python train.py --n_layer=12 --d_model=160 --n_experts=192 --experts_per_token=8 --d_expert=32 --d_shared_expert=0 --activation="swiglu" --moe_layers=[2, 3, 4, 5, 6, 7, 8, 9, 10, 11] --router_score="sigmoid" --normalize_top_k=true --routed_scale=1.0 --balance_loss=0.000221 --balance_bias=true --router_cosine_scale=10.0 --init_std_router=0.00852 --lr_router=0.000818 --vocab_size=8192 --norm="rmsnorm" --norm_eps=1e-05 --tie_embeddings=true --optimizer="adam_variant" --lr=0.00186 --beta1=0.9 --beta2=0.99 --batch_tokens=65536 --seq_len=1024 --train_tokens=501100000 --steps=7647 --dataset="wikipedia_en"
Below are experts of layer 3 (counted from 0) of a mixture-of-experts language model. Rows are named router (the router's row for the expert), gate (a neuron's input weights, with its number), up (a neuron's input weights, with its number), down (a neuron's output weights, with its number) and show model dimensions 0-159. Each number is 128 + 24 x the weight over its row's rms, rounded and kept within 0 to 255. Numbers have three digits each.
After each expert's rows: "gets" lists some tokens that make up at least twice as much of what it gets as of all text; "raises" lists some tokens whose logits its average output raises strongly, later layers aside. This comes from a sample of Wikipedia text that the model never trained on. Tokens count by the router's weight.

# expert 184
router:111133130094135155135151134114087155128130158093125179112133103128076152111156128131128139114124110139095077146156112131129156077091135134120096117142154111158122134167134117117122137133150128147145102128111125160165138106159114133156174072119120122132142128100140140108144150123168091147085137131148087110141193166115165095141132103110101101112135115076083145098098129149154112163151127112118117133130157157139140155142095096129135138135171144094088144153111110152114098104129176
gate0:119133130114145148123112133120145107119120121062070177134136109135121161126133106175131127102144155135103181114120097126157109117081143117155169109115140171127150083131127122082153134090151125120098159118112133130130107093063115158101101148125135114113133110139136158123109140123106177151136120156102094119155089115137165145155133117112120142136109096109123145106149140149154110162134144120100123131160180154144126128121073085102088128164154173142146114133161117134093146103153138
up0:139144100152175148120122100138114129119117155138095101162144122148193093087142115143096119124167157134126133109113145122102123163113154122090108132140141152109044137078155134143101132097105118099120170122120148146102151105121109151109090121138122120141171126115173132132103143111147118108136142100132120156146105141148106092180152110112149151109148129151105132125112108121120101158130160135126173094137109178127161066150124125115117142120125138094154145148169126160083104097120136
down0:098111148114121111107106147157130140091145142135137128129186159075121083120134144111156106159119125070129152153143164108169136138108135140063153149172111124160145131115128132089124134108106157116139093145119058160138085124122160124121102147116113151128078139153135147132141124182130120093143097137104088119142128166137153120153154163118083116117121141159120121136116133159136083146164147134123099119147143140133125144131101118089128110127130111116172112157133135196150116110141127
gets: "9", " |", "0", ".", ";", ","
raises: "isation", " Position", "ing"

# expert 115
router:101148123117123155124123166108107161125116148130147137145108142149097120154145149099109124132116138191094111161149092123151164138090116191114126134135160120131152096157101115125142148152137072120128109060103132146120131141119125182125156120118126102094151103130107162091141128133114084125104163141140111115153167150109161126136156135116123135095146124122093124116100118133168118139150134132107133171130156153139165181156096120124178120139130113110078158130127117139105080076154137
gate6:153119110144156136111152144122149152086175122101143176168133106131111117090131154159108099108104118138140125166126150108093132126105166121142115084127138071139135124171137111120155140090144115143146119095125104146122117190136110129138136145130138115136118111129101156110151094072119124137136097111123139121113140142124104121142164101088094093136125144099121108155095153072099109142110140103100139153088142127125080158072091146093086085137148117117145125125128151129087123081149117
up6:119131150123146124147094096110169129146113147121119097074144138141106119123135092140148169131091132107122153116138113098209091119178152113138140144118118151063122117139115167137087092147112137122108166152123135118137131102121146118138130128117129109122154108115151125125108127171151129115147142121170122118125098127142152130118117138134170109060134096158124132122168116166177125132142139139169144124175102118156153109163158104176163166127140138143172161148148109131168148138105104
down6:135080189115142124102105137135138130179129148069144137135140095117113135129163064110137149159131145132146145112137176128201140139152160128130127124145152085130107130135154124183115129154125128142134117207102115110162138125131123113149125138121080124091098128155109141169141130166139121127127102112164146118130127117138157136121159122139156109118105109131130122159148122113158162159117142098153145117198118129172102129146139138120179140178127109139115115120166115128135116149117110
gets: " ", " (", " them", " being", " members", " were"
raises: "ful", "graphic", "hood", "aged"

# expert 30
router:083173104115117138102138154112109156094147153071145136147110127129124126112172143137121117133136178154097120122137134101106143128088151146151102118154159153116125145158096118133161160136143087125108067129136114144110104117162118146149152116099086133079141128139149159099158119136149115137074165137127147110130173161092115126128174113108097149132154133136086157154109148120142103179119128128141121154133152157117150139147120106114158152128149135112112141088100100159098083087163123
gate0:116123130111110134100124127157139126112149096126145181107110101132122090064129133136129161140125175154161101140123083108095143079128119129151129102101158120158146154122158123114149116071103112103206120142136158071094094131124142121162077123127096169117135118133122106152135105149137156133099147108137190115121139092098130125135126121142149131109143141125138151095124107105133117152128185152130170132158118155142105138093124127133147157140119130150143162116168135109117137146166160
up0:116105134137087147157142126143110150125144126108152143141109075136105083072105118100176140112093167153128126147112156101123141123139111129154131091138150137154132160124129113116136144132084136112183104142122108107122106121133145120136104129091136197065164109127156088137109129147134145113142178154106160103140116112114112064141150109107165121109137122125116131117098137125147134143126182142142154120150122167212128137101148118085133119144115107128128114121131108154174144131146135
down0:148143160129138161147124110088103093140094136140159124107129197160143091139150107132103202115114154122132176163110152139126134136130113104096082180137121128157179134109122130157083129134168181137122105142124099133130185141107145131137128158116104092178092156151127150143152125126113107082131125108111111147124104160131151109124116119136143118165092118109158130127110105163153107129126125120136096125125111116099144142157121104113117127100157136131136164124148153197117149125130135
gets: "5", " by", ",", "im", "é", "ance"
raises: "day", "field", "stein", " jump"

# expert 77
router:122144117080118116142124134159152142158154148120154106088133138126088140111142126165184103110139127156085137132155084103120146089067148142096141154102143087136121097137126114122221145154129115130133129126081135120122126110132115179132132142126055122134156122126141155092146145108144118125124159114130117112134124143117137127118159099107123113116163121121090157107128158120146122132151136119148126164139162130160162146135143109126152085137140150084066125116134094169136122094151112
gate0:105137169192125135145133100120118124129136142105148144133135085144145159128107146151131139125145126131120142142127095153143124126158172078138098116116133123136128134146108115115117105125148136090156136097119149093108148118091126122136132170137125127134137096119121113145156143131101061112095176158128065097152092121109155122150145174134088156134131196117123146140136102129136121124131147094163182177186125131118145140152133150102142109130195115121120128118140115155130087109175152
up0:107157137157121147124161126134149132130120113107104099129133099128110104138093135146117163141113111137126141141121117148146148118139136122130104098078122111089110129169123121114134080113138145084161109112113129104084143097096149120146087171153104116134152113122124122107184138149099087113146123146162066120175119128106124124141085137143115114086125164149119157145142118149132098135145133129140159197089140138145138115128114146091154063126144102128112146111117082182164098175127155
down0:119111124124129078071180119118126119113153164168073151119135086138104175122149138138144100146102139139112111153109133140110139126129108116149116085136150138118124117129076123143105123183132119093117139134104163125158143136137121101127139145141103097144074128137111160141098116132155150094147098163130148124107154121151102123107114124136119115169073136140184116108114113088126152136140128096143070140137120097133083124118123137103149158043095118135135132105126117135158136113160104
gets: "d", "ed", "t", "n", "s", "i"
raises: "ature", "ight", "erial", "ook", "ly", "ive"

# expert 145
router:110149126126127130100141153145136144130123139121129129115135137128135165102143132173161122122136169145114129153148128096130133117029139175096123167109114131147126093128108114141172145173143122130120119128099100150112126116130101192125150127141105101108153128144115180099162117125175110096116142128173150110139145132094128106140162118108114108116136109126082159118125157130152114139120125126130098144121183114139151148131141116114164163125178096089057140123155148181130126104157121
gate0:137104146164108104148134098123141136137061115119094158117097133089190138155174139138162158123137115096147124161119084138134112110122119145113049135114118179148125119110147070125141178120131147134145144128136118086143174170119125130120082157148137110145132120107104196156137134143132123157092153136128134113173130118090108133149137089104101151129135161129121107147131190143111143129128113124143121152143133120158146118146149116137157149128132106126152140134127155127090089108141124
up0:126196075097125135089115164203139116115109152145128144116118155154115134103124118106106108156150149124130146080133158118097129166113175119126148132154130141083145174113123185105121072099110057133106102130116151160153100111158105126146161075091115139133084119175132111100133126109106115129138163118096166099095151105129127104096129129161118138155159129135147117131099108111131103117136145137123129133148106121121143131108144132135120148129127147116104136096095140098124127126121135
down0:133150058114151151132139158129130132165145125112108100148129154140102100100117165101138170073130184122140150111127111118160125100151131128153120182144117115163166084116149115065095115114131137115115103115131120167152127092150140117115149149096126147167135156127103135109135110145125100151130119121158103129096101129153156107123144104122075138134108097146108143152109092110112092155104152119141163129148146136093140103088080186113132123154124129116148126127112106147104074111132145
gets: "t", "d", "s", "e", "th", "f"
raises: "act", "aunt", "ending"

# expert 20
router:110104100136103158105134130096099082125113129076134171144137100130091142132152127142130113105135111134126141152145097124126146092103129146111132145111125100091130133159135114149126112158157087108077091129102133133166116147137152155133170131149142107118135127175184123073140150126171130108124105110140123050139138135107152125145100097130127103119153135124075164112118126161155094150155190146142157146135146148153158097159111103145128150139134113099146141109119133134137089077152124
gate0:122153098137117104157133108149145117127170115117145126141082155125143123105183147126194177114115158088124114136112116127097122134138090102145116135112160117140128135143115125141184152118138141176119105120167111175115109105116120154168151159130111145095123126125141147128184156118122149137088124125105154103101119151099098120148136127089108123090124117158137080103092067150077156104130114095119129169135134164092088121151130148117129142105110100181127126120164117132119127135134152
up0:068145132115098166113127132112142135082128123157132136118104150133134096151135114100124121132134139129113143169123120163178167135107124123119186109051106124068161119085114125135126117154109139129125104118128140097142119123071122136148101176134129167105158138141132097119149161164139119109150122102094123106107149135129164141147124146084146135075142158161111072105107098146101146092121142100093124143107133139081126142145145126131133154130099131166148105141134131105127118129181143
down0:101112134144109135119130145091098128147138154121117163086122165157114106111098093111090138157185121130101181114148124121150097086114112182136132159105122115123158116092106120111104171114093144134135162098131142111145116161125134137101139137096129094131135137115159138125105133133114130103142076145092129088130144128085140117127101150135188098136098109111117101116116089128127110098136127130124148138155132087139127125172121113124120089102118152069123085122093174115094145074144098
gets: " |", ";", " captain", " generally", " typically"
raises: "\n", " ", " None"

# expert 188
router:117110111136135146127129131112102137128132153105131173146151129129128149067123139170154100096102144151120109143171092122157132143077155158105146124096173139141102099161138090153147139137139140120123073128092127129123158113126122168125117121140114089132128127134150177157141149141106109109104175150072134097121157141129149139103149094103097117121155157118094147092102157151125091120132125124106157157066144155067136151118106111108139149135135123123115143113133115167099098090172131
gate0:138133154143133142118132071151126101131113109142149073178142118138143109080110099113126198127119151149122150119162149133125144156119189150116155117168152164100096122131111134145114135109127172103146102108133086162119120136141182120098109148143135152154134110114130130118131110125134102125065159133093126094123135150133097144132141121119137104111159164142115150121095131175105079123119117132123122104120126116109149213151140089151141138159145130132134150114074131147128147134163135
up0:122124087131119152157162154113119133095119153113138110105127102126137136154148169080125107142113098131125117149108152126129131127138084084154106130136094138113191091160127114110173122157146106172115159103142168106111124170142101149114136154094115098106112129140128089125142164129136151134152150146187117165130120142094106104131086127144084149133130082118136083126129133088185138197124147140114085121159124147126117124113135129127091133107132145136143134177147119105149126139094154
down0:074144146184122134156186121106165104148134065127107140144133156155156158159122143116093177165134101143116125114154155130118153146123165126113135122144139107156102104110106091121149128110145102117119145105107089138167148111064165113110140166097113137106140106101167139100125152132150149131138108107151102147099092166131147126151127151121108151111101124173128139122118148125151111123155129146134141141145162115137145124182143108112127145115127132151119159165065125144142118093125178
gets: "ar", "st", "\n", "th", "f", "id"
raises: "ive", "ing", "able", "ian", "ed", "ous"

# expert 117
router:124157145140126150113133122159098117106153108109122135123141126129157097066127151152127120105106131135109156159161113135134134120077124133095121160144100150110139102171116086157125128161121102159122114129089123117149146118114136118140185098117116091090141128140127148122115167130129104125124165141102114080130132148124162099105140140106092129114139151145110136096090134120114121147128070117101162173112130150118152110131110134093162059134127089111076167107131134183134088071143104
gate0:085128061147127161120117100179156130108139126109139140117137130145098115113123114117118174126114152129125127089112124122117153138107123163149080139121132121134154111148115109128134130130143166138103134104121128140164108104147125152157136063131131149119145099127168114162137110083147163099137123109112145139142156117164092095155134108102143174118178105074125174134108119106182109128139136158109174180135132119111120134176104109143151093109123124113177131124144088146140129174161122
up0:084145157155144142152112120168160128140123171103119156090110154174120144142092141131130128111093139121157113125136131111183098180144090143139109115103153161135137123131103112155157111120082100104108125145156149099143123139137123154102138142137122117118121132134092091142160127104116160109103159128113141098151089093093172104125149187136131136108142088115152142126111141169139170138148136142143129144187138124182116124102147159107138134099130162117140101081123151134148088145173114
down0:138114134120139130141150115126099112129127105117111136118088121107151128114118127152117122067169099137124113122102148129144139090138118151174142138116140132174112143171107135152129115105111139137144155133117157171136157141157073146120146128131099137101158125109080128172131158119167107152114147119136198175111112147109129100112117160142136145146139081132157129130092122130125176168087115130128164093155158111152067138121126117144166104132104169127106097082128088093144149086147131
gets: "th", "st", " –", " St", " March", "sh"
raises: "ing", "field", "end", "ling", "ee", "berg"

# expert 98
router:110133139161160155128136152106104127141084143105097128113123147129113128102167181142143107116124132158127150125205118097163153139079148160118104135131126156111081098192126097136153142122147107133119097128114120124136156115126107131158143138169110100128119128153131157122158144124101071139135143146126109138167159139120154152099131082117066167106143086121083140113122117116122109142125135146113158148134145152129163123130140121110159083127130108132129145133110093179117064106130104
gate0:143112158106124163162118085084097102128069128112093127119131149141184144144076122101136162146132123122155118144114122175132150129108109155091109107096138171106132113103122140126095165160112139098158099086148102110088145121119132128125104162116109137147142112145131148147157163119102157140078112176161122122107115162126149152133160116104135143120116104122102106110119107139165141080122156146157122109140126100147132129108123150144125160143159095123143140095129116120195095129172162
up0:080124107134167092129133132155105117131147116201158071114159118125082126129145104126110104134129131176114115148164126094139139151127114071148143104140155120134109149112136120130164142129086065152136164152116146170180133101126135120087130107157136139105136149204139143097082137116117107125150147101156124087148161114124093114152121143143140123135123150131149154145120133117123079133151144147107149139128143162160141126124141153139144124146146161130126099146116188143131115116099131
down0:099150121105120100133122114098156089155124134139159129091112135101113111123136168139138141126114100154137124159120113117140136155138123103149142091114103110197133110116081112163116100140090114119129143037134111159144145113067129123123112146119105109090143132133140150134181152084137102175127162118125095102137165151123132094164162163107099130105148131162086154142157108135146147111170143118145162095083106143092128122122128117141125128118114122150139127152131124120150156165129089
gets: "ir", "st", "D", "on", "ton", "d"
raises: "s", "ian", " "

# expert 17
router:097104133116113129124136183143105151150134132055124121105113171128106128118120128133121108111105146135141119149158092117153129159097108112115152159134151158097116100146092119141169122140130088130133090128087143129115116115171117175167157105146099071094158127143123137145153169155134099154119171138130125109136151191086170114135147133110091127115113122173100119147121109126166119155118109112107150143141143157125148168174137120140149118130118110111104147175141086169145111111134143
gate0:103139126075137141135131124155119144166109128110161123143115092114126103119128095107127136129131161154111152120129120121129136097143075113135136115124138111151130139138107158126145168108139073120144109128104167117080148109185123100135175121129102151118135113114093113120152091081109095132114156130159116096106102107081139135113138124164155148132132146146157155172135112126181128111122192109132097157201144120154156173160182139122102114122140124132139090162148114136125101116102143
up0:148127163089162110131127151123140133151104127120103119108058125138083133110096107171151120107137120136143139106133096118172122064107137138134137101078093116081099157129134181110118138068145138139145085151127160151105150109155101145166127104151136089144119137139156128123141129119139106142175161150131102139138170113127152134131136103125106116129137138143103123168104119129176138139112182064104113158162142154123140138121118126129134107135134096165134112122153098150148125150099101
down0:068109087103116160194184077145166103104123132117181123132108138135129125156119174126155094167110138103160089104115083155117117108143107096172112150135140088105113108154072159126138148132122131096119115110129129121114148132084106128138111118114138141118105136126106131063143151166107111146148133101135120161135074145115127138140194134123125122158090131127134148155118117125126127119143161128123112084095110107150136150140144139143127125096115137113106105130110117126115134175111114
gets: "3", "2", "N", "D", "C", " C"
raises: "iller", "PD", "age", "table", " poster", "id"

# expert 143
router:105139122115130137084111143103115146106122138137144127135153175129117130144118124151140123110102111157122135159132107079136157110097145167122120148127132127114124114177079096116156129147201142121161117128143134135159130103143157173114143118131116094125151128167148158100161148147138077144097135172148153126120150177119143115153153115107078140100135154145078109137106187116157163141169105101129104152090137162124113157157094097133143123128143100121108143164116124160087090111141148
gate0:116111124159093118143094118129154137122070128168160099082134117143114161134173107105141146128129186116122125130132110106159109149141150110152133152098134135133159158170119168107144166130114109152097121096150177139120131099153149185144112139102159117130149143105148131113110169141138100101124164128143133113120114139110166142161150146116121159102144154147099115137145093084167135090167149131091109137111121123132129177185089130158142150118128163135148154128095106143145115084141139
up0:122123119101103098130127174156115126131115090129162166115117136129114106145149148104094141131109119101199099082121165099122130164116137141146094111118087071158108098108142106113125143164144110097148133135145098173132146145089079118127098117123123113144103108165123154113120129130101142127126087091057107099149132114110118185059118118158112107118130073135145123140096149112121131132121096109111090128120116110145096171124119126167162140135100115113108126127120128134131134120111122
down0:126132178164137130121116107058091131125136106097148126108110081164076101102187126104185140153142144156093132114113137131123139149180142073096097108157130136131116157171122145094146104108150142139140098098132147150131094086130141124132119138148111136119131110109145122174088171092132112097109111130166140126147113152148088092159134118125124104096152153159124160095135131127126126124140157166125134091150133107112125145124130110123096081161154122146115129151139117116136152140154138
gets: "\n", " \"", " (", ")", " “", "ado"
raises: "The", "Hungary", "where", "which"

# expert 162
router:078181093132115149122143170135103151118128120130134165143152151149093130122139151119148103132132142153098085153170089117110145134069125134101150160127168124121165099133104104130151152126159097131126096102150128175133139080127101172143184109103125106101150125144120133108143131127142102127079157125111084117132159149108143120155146122113103135121134118136095101095112140105147092115109114111100126138085133171132146161155080107122162141136135142105090160146113119133127080115171122
gate6:133165121145135131133091142147118165170131081126111147175084142120112158094148134092137122119158150109142107105109155116143117129086098154120127142135137189150113144124151103152165091121131118131151093119153065139085112149140120193110127151112127150140124111091077129144105079170100126152126176114133150140174119139123106147118139073109117169112159127104143104112100142127130127121117113153143095120165134149155075160153124119109115119112143138154135117134127091139107121097120126
up6:137162141118145110141120123175107135146120149119101129140064133103109152123148121114147118123140135155147108164131149094156109165133106161114181170122120119150078094140102120151165164168137159149133123136143103133125133169212097146133118182113133144135154154085073116166126126177099134118136126130138103120152111157121146129113110128135123135151120171125135065109123113190122169095130134121119127130141124087143122132132129110084095123133122140114133118145148121155119140080115133
down6:169136087100131104152108112120153118134144143124165080143147172148094171095125086146094127159143148144140091154081149113116132154119091125114172110097121129107164142183115139124097093163113140166089098132145118123124124166168147157116091119116145120156111104153141118100153145116121113123165156141124125101140145121161114148167107134171123116120119109150143099131164110132103110129100109094139143116130122143121127128119116162124110117160094139096065157122089128163149135147087087
gets: " ", "?", " question", " Film", " Sex", " Documentary"
raises: "reaching", "rough", "lor", "hall", "towards", "ending"

# expert 144
router:115152108133136152130156129073102124119101148123103151160145134129125119105175145125112111114124095139094117141175168086164141142060143179103159164138152148106126089120124075122107175143179113141108117128155120177164122129132135134156182118130110109112133128150133152111137118115156103128106156159116115126140187130107132112130160128115110118104119117124102140132069145119129111139144119112087126143125157160139162157122106120112125163125118132089115185119115122141081111093145105
gate0:128143173143149110113174136117144135141127102174076080139153123160127122111165139136127112103153148126110125102133138116091130129128123109073146149135148141121136147139137092140127126148134139120136116104105143145132134135130038112095163143106111165128134104128153115135125104096150130117172132119154111153107100103113133159189165144139159106116083148131129209125129128101137144115135127124112124124112123089130157139155130190093141186084109164107133114133115100111109138156117107
up0:166111126128147186126106130116111130103144141088165182079125104126122172109128114093150141174172139148129126145139100137127165128155142151140153116120129091073088153130111170124094100153108146147155118131156153066145147091116135107126149089119122086120132126124089122151124143121105115158115137128094140142113151119101143128115103125143120157193133140104152124113129138169130094124152125142105136074153133138134108126128085147101155102182139090163140107132115116097144123143156124
down0:138089126100149104144097145107122156125128126121170143097136115115140135155123172134121070129110170130149110082164133127178118127107093167134111094111131090156144120150076111139149132123118074096111149096123146148070163106153090123095074136059128125138123121145142163157116135106173144103099133117125145152099113118095135128126106104130143127163125179172124131135104127132157103137125145131091095107123126110086127160120102125120150152090108105128140142144123134113152109119134158
gets: " he", " He", "'", " who", " were", " she"
raises: "at", "art", "'", " was", "ar", "ill"

# expert 167
router:093198135127132178124116118126129174124083115110119140130128111126125124136143169123137118117132148149123120117142116119127154132086168135074147131139145114088117090171123088111149154144138134127121107128108111111097126111103104184136141112103118128124137126113108116113137140137116130102082156140139105129115149193139124133156176121123145173089168142131067153145119163087161113167133125136120132098098173163106160146142098124130144141129121169130089147130171123154128084120170100
gate0:055110103144137124140104119168137109135195115138131137134129115092127130086173144108121141153151158147143083151156124142149104165124123157165053112143107094137118132125127145161155145122114093153147122141145126149111095136110139114158101087127139154128110104100134129117143136095112154128155121140090148095103112100108043148121134133145123114109062137136117108105094114164108135130140138127158136152131162121109111136120155150133119076119132132151099133119093099128120105149159137
up0:175156092122120141122122167081109137135114162133114154153144142156126162130149110104139119112106098112102106124169113162137149112096119106104148139108111158117151085079122134127130143137140084077119105096161091157137133163154104201105157122135146115111153130127115146127137128144132141131131174121102080138135181109142123116147149157143119101156159128114121141081146187171108105106106131160124114115137141084143128154151098088136123140104110099097125121160138135161154117098144147
down0:136138131171126154116118100136129144132104114097100098139105075121100160140128100123149138131144154147137122135124140116094159136116172138103155125107135128103108113109196139123121149144116154147150096148127107160156108145115071159133125126136128136053131226108121074132097134136100126103107140105102115161111169146146132132117178127159180110123161122113112166152148129077147129162108149092121133111132138127133167135125129115130080149159118138105137125111142138127130148128153128
gets: " ", "-", "'", " de", " re", " Re"
raises: "core", "port", "fre", "wind", "hor", "side"

# expert 62
router:102169105105133134110149166106103138103125131105129113122159158128123092095119155103133116130115139154124098143146127123145148115115141166077127153103149133096103104107121104138148154183146149116145089128116106182161106133120133123155141111099099083083140128169139137129166138144148108128154157125117103143120143140083145103155169098114087137088133121170111172148081126114098070154109131115150156160124159134099146149145108114089138128130159114096129178108104148133094101111114111
gate0:153150097149125111151106170097166124166146101140149081115105116096114136134127130123115141124104088129147149122152068136081138130132157090134146117128116112121143122145149144116174110173129126130132123117116133091150126157131125117096116114133104125128092124098149105104093130170172098122119116117088179124127138111116137138088119109158070119189134152155137114104135122120187141115122129111132134176151089136147190143150122097145103133118146084137088104109150156148128133109078139
up0:134136112141137148092132152137185081144159112128134158124108161143115145143131075118134134133091109105135100153123073109146115118128162082118145156067111148115098162112126152103138121170109109120147115117146148138109132126166120106138157132093122113135140138090095126159130154132133174129127165086095148072094152084139189099099130143148141132141123176108137129155121134096113132137112116113135149147155106148124123136105117113106120105114173112127133144172150105165147122157188119
down0:117096156138171101080110138119122137097154153124111130143102082085095099132125099123111115158141144115125139131104144145164153112099125121077140123101131156085095115151138146084080144132120125139187150151113104138104105139123129120138129129144118135144091125147115143100190160134124134170155153119092106170166192137130125132159142099129102146110097124131130097104092123092125121140148066142160126118118129160115153124135096114136130130091097123196135142126139154118141134149154141
gets: "'", " that", " which", " it", " he", " He"
raises: " was", "ch", " is", "cle"

# expert 99
router:085114124115162145111130115131094125133135157128167150132138156128136132098148143135144111132158155171120100131196112122148145144097117157104139149136145168142163079172068107155184172163136117127151126128140104162129113103144145138134158117120123076111110126147129124095155140149151100113095161152123117111126135152113138148134154125080099129086123121138081141124137140127098124108133129100094111131075148149109133167137128100097164111131161087097065138117123134117114103090124144
gate0:122104115130188133151160144109161101119067141157141136122098119110135115117138135120150120123091175131136091208139144126155150116128152162169116117132123111129126111144112146070148122126152126139108148147111137117114124132133136116106149147060153130148117144105132104134103122200101105152122140100130134140121112112113126112157162098118133115072106149167114152114140163128111124124168072155127090134134118152142101191109129135138139128147133101136109114132144138130155193160128145
up0:102124114138181134144108113162117117113139135139085151174102096133147144088108114169165105127143151142122117163136148123163130096147154090116145067162094145130108111122131152135095168134111117174141113126130117142120113108141135075142119101143109128115157108145144174113152106116158169151165131136129138112098121133139109120100146081132143145149104182125118107133110128128136112175124152141165082139143177129132127121140124139102103060137160151143138126165135082140102093173127115
down0:165150124132111114155135165077095163192083107148153089076100147130116102102063132106118147106133115130111153116110104129093122131151111112154115171099137125152106154131132103093125118145117124107112139114130130141108131134077088153103129131144133126183107143098148152145106133141116077108094154082112121122105138102167090137125092125127146136134150088112130134134110130128158124118082129119074145104107151122128094124141128154136150152167094134102132152095128128125179141109118109
gets: "\n", ")", ");", "]", " career", " positions"
raises: "==", " ==", " Nations", "Mar"

# expert 157
router:103128101093137133123120130124093163124102122087132132137142140128154113113163160138116120137148146142098101148131122113150174151058146136114169134156134136145136108120071091141146150136161123119132116128142098140138101122147116151139155113078104128123154128143134134091127171101139101106122139150122114125148138137121121110194139101069128172115137146120052110148124114109149148128144127132124086153139191125106146161132097079117150111127134139118115155148113114098117082060148143
gate0:122107153092083130110165116151140105137127123158147088087113091110136138114124118169129131146124150108102122131115081157169162132139160112154130102174162096131134117147134119117164099152161126158098139098123157135128136134106088134108137163113080132100106122137133143099106137135112120158112173128108078144114142105082134151142110144130145170157149155142118135157173127094123159148121123071091136193158118102093120095161131147128111090105124127116130120157123104119131113147116184
up0:153147122112124112129138108158127143118140126119138108147115137138150153110128128138159135186134127144093135143105112161134098162097173130144170155157122088106140107136118112143144116156160145188120158127129149137122118122145114137097133120111113144166149124129118134097119163090141158121117092113110129105106133133118109156147134117115132148140136147183067104140150138142136084145134066158155048107165149114123117040134087108114090114110148117115109094162115142095152128107124149
down0:123098150146121133134150121131120130192104121104119155117127168107108140188117123092149141166141072117129121112128123151114099111096152122152152156131139081152096121134180135124116161136134101156124128164113146120153117122097135118123144167125133165136141150136129129158122105110140135109113134079092141159128164144159153113154115105152097136130148120172137115121165132132159098163122096104130150126148104135119122148088076165109165115160170186139085129105089130128170168152147143
gets: "\n", " his", " by", " he", "==", " =="
raises: "va", "-", "con", "ma", "position", "on"

# expert 116
router:106153117137127160122123166088136148106098141111119118115136133128076054091140125135132106128126145138126123142176139096121150138098165150104128146101133128131118107136096088175149160098155100102131110129149082161133145125135127114132138114132084119096159128152098156090144121136134083126133148137143078130175161145160138125114165118119101153103113150141069157135110131128136068114131135135108133157137171156143150151125107134087129130129176119080111166122129099138127137093171114
gate0:177140109109156186106127149109150134143090140131143141156160117187107109156127111135099132129155126170097130159158120098133117112157182130124137133140100113118133166148095095104119158106160093116107115120120147126156152126158123095099116149155114070110127107096110134071098097143141129102150085140158136115135129158115100114077145140148099160123110155153098123144123091109122123140132133165101082126121130112130098123163082124137123141141148105076136156154127155090106126118128152
up0:145136155128141144080135140111188146160150114155151121149137097147115130165099098148105144119125118168053116191171109120107101090144166141088116117138121095149154136139121127101099148123142115120137115135095135120149165105130154098090119152159105070105119132110127139130114098143139120125134091127193144142146132157111125083109147160142146132134126110142115118136133101144092108112141117164086088117149111112124115147157084131164129130105104150092145119164148149086113146133143120
down0:106148120141108087156085100161149129122162103131123145095153148141132099164128149121117139139122132123125121091108150117102171123136135126135117170170089127133159107151127091111092086133144110137120089131137132164167086112122147118107138165111129156121148176123131125157159135138113141137142120153110156118137139129095096180137150164147149063151126085161141068155131135141137154157102100131136144149162111111134108168164099179108095157109097116157125132148097129148106151164113117
gets: " to", " and", " or", " not", " he", " can"
raises: "ad", "te", "o"

# expert 150
router:107120116106113143078125156135094150123122157071155168104164134128079088133141115145121106126110130187093133158142100135155170131098144138114117125140149123129159119154105119122103116151125121135132098127129124140170158125160134145145179120116110123116148127115163128106119173148179117133080160153137092092164156168087168123134108121094115096121135146112085137112122131141170098105153141116127099174128143129134157124141119132099138137127161131091078147151116099170108108098103147
gate0:094129116112104140131093097116125166081177072131093128139126158077125159146125123057167103137131142158112122122103115119119124144135122145150138123112140147177127133112110120140134151119122168106135120087115114130133121161134125145117128079124137166149164113130098112130143124113135178157107148143096110104097090108104122087132149150156145132209142104098133133129140147173133110097132138144097135163126159120151074151153139128106162121133098145142159093127125162142120111154164136
up0:144078128099151170122127124130123111123089151105130133098130112136180115121137115120161151097145135126094130221113126140133131118106092087104162137155130166176135068118123159152129130096139138147139084122096150110126136131099115129125092143123117108106109133125118139137143100100120116141088137120152108112131106122072149142147130146107108080106117160095119139142177121099120074125125130100108162149165159117138093106118121173079100116151147134131156138114184136129138130134131135
down0:106108105154109102110132138110149093136120139165127132115130096097141131086117105125143097160150087123181122120123144126132117100174143121161150134139173114123143171105124137125184138142153193133126129183121151137142137123160112139110084122185136113115152136140075146111096152094138136117117134092104144083128148119130111090171128096142139155148130132171170139120115150111109124122101115158116141146103118120114104108125088081145179155096108175157126127086122152137126114116139128
gets: " |", "|", "===", ";", " from", "===="
raises: " ", " Succeed", "\n"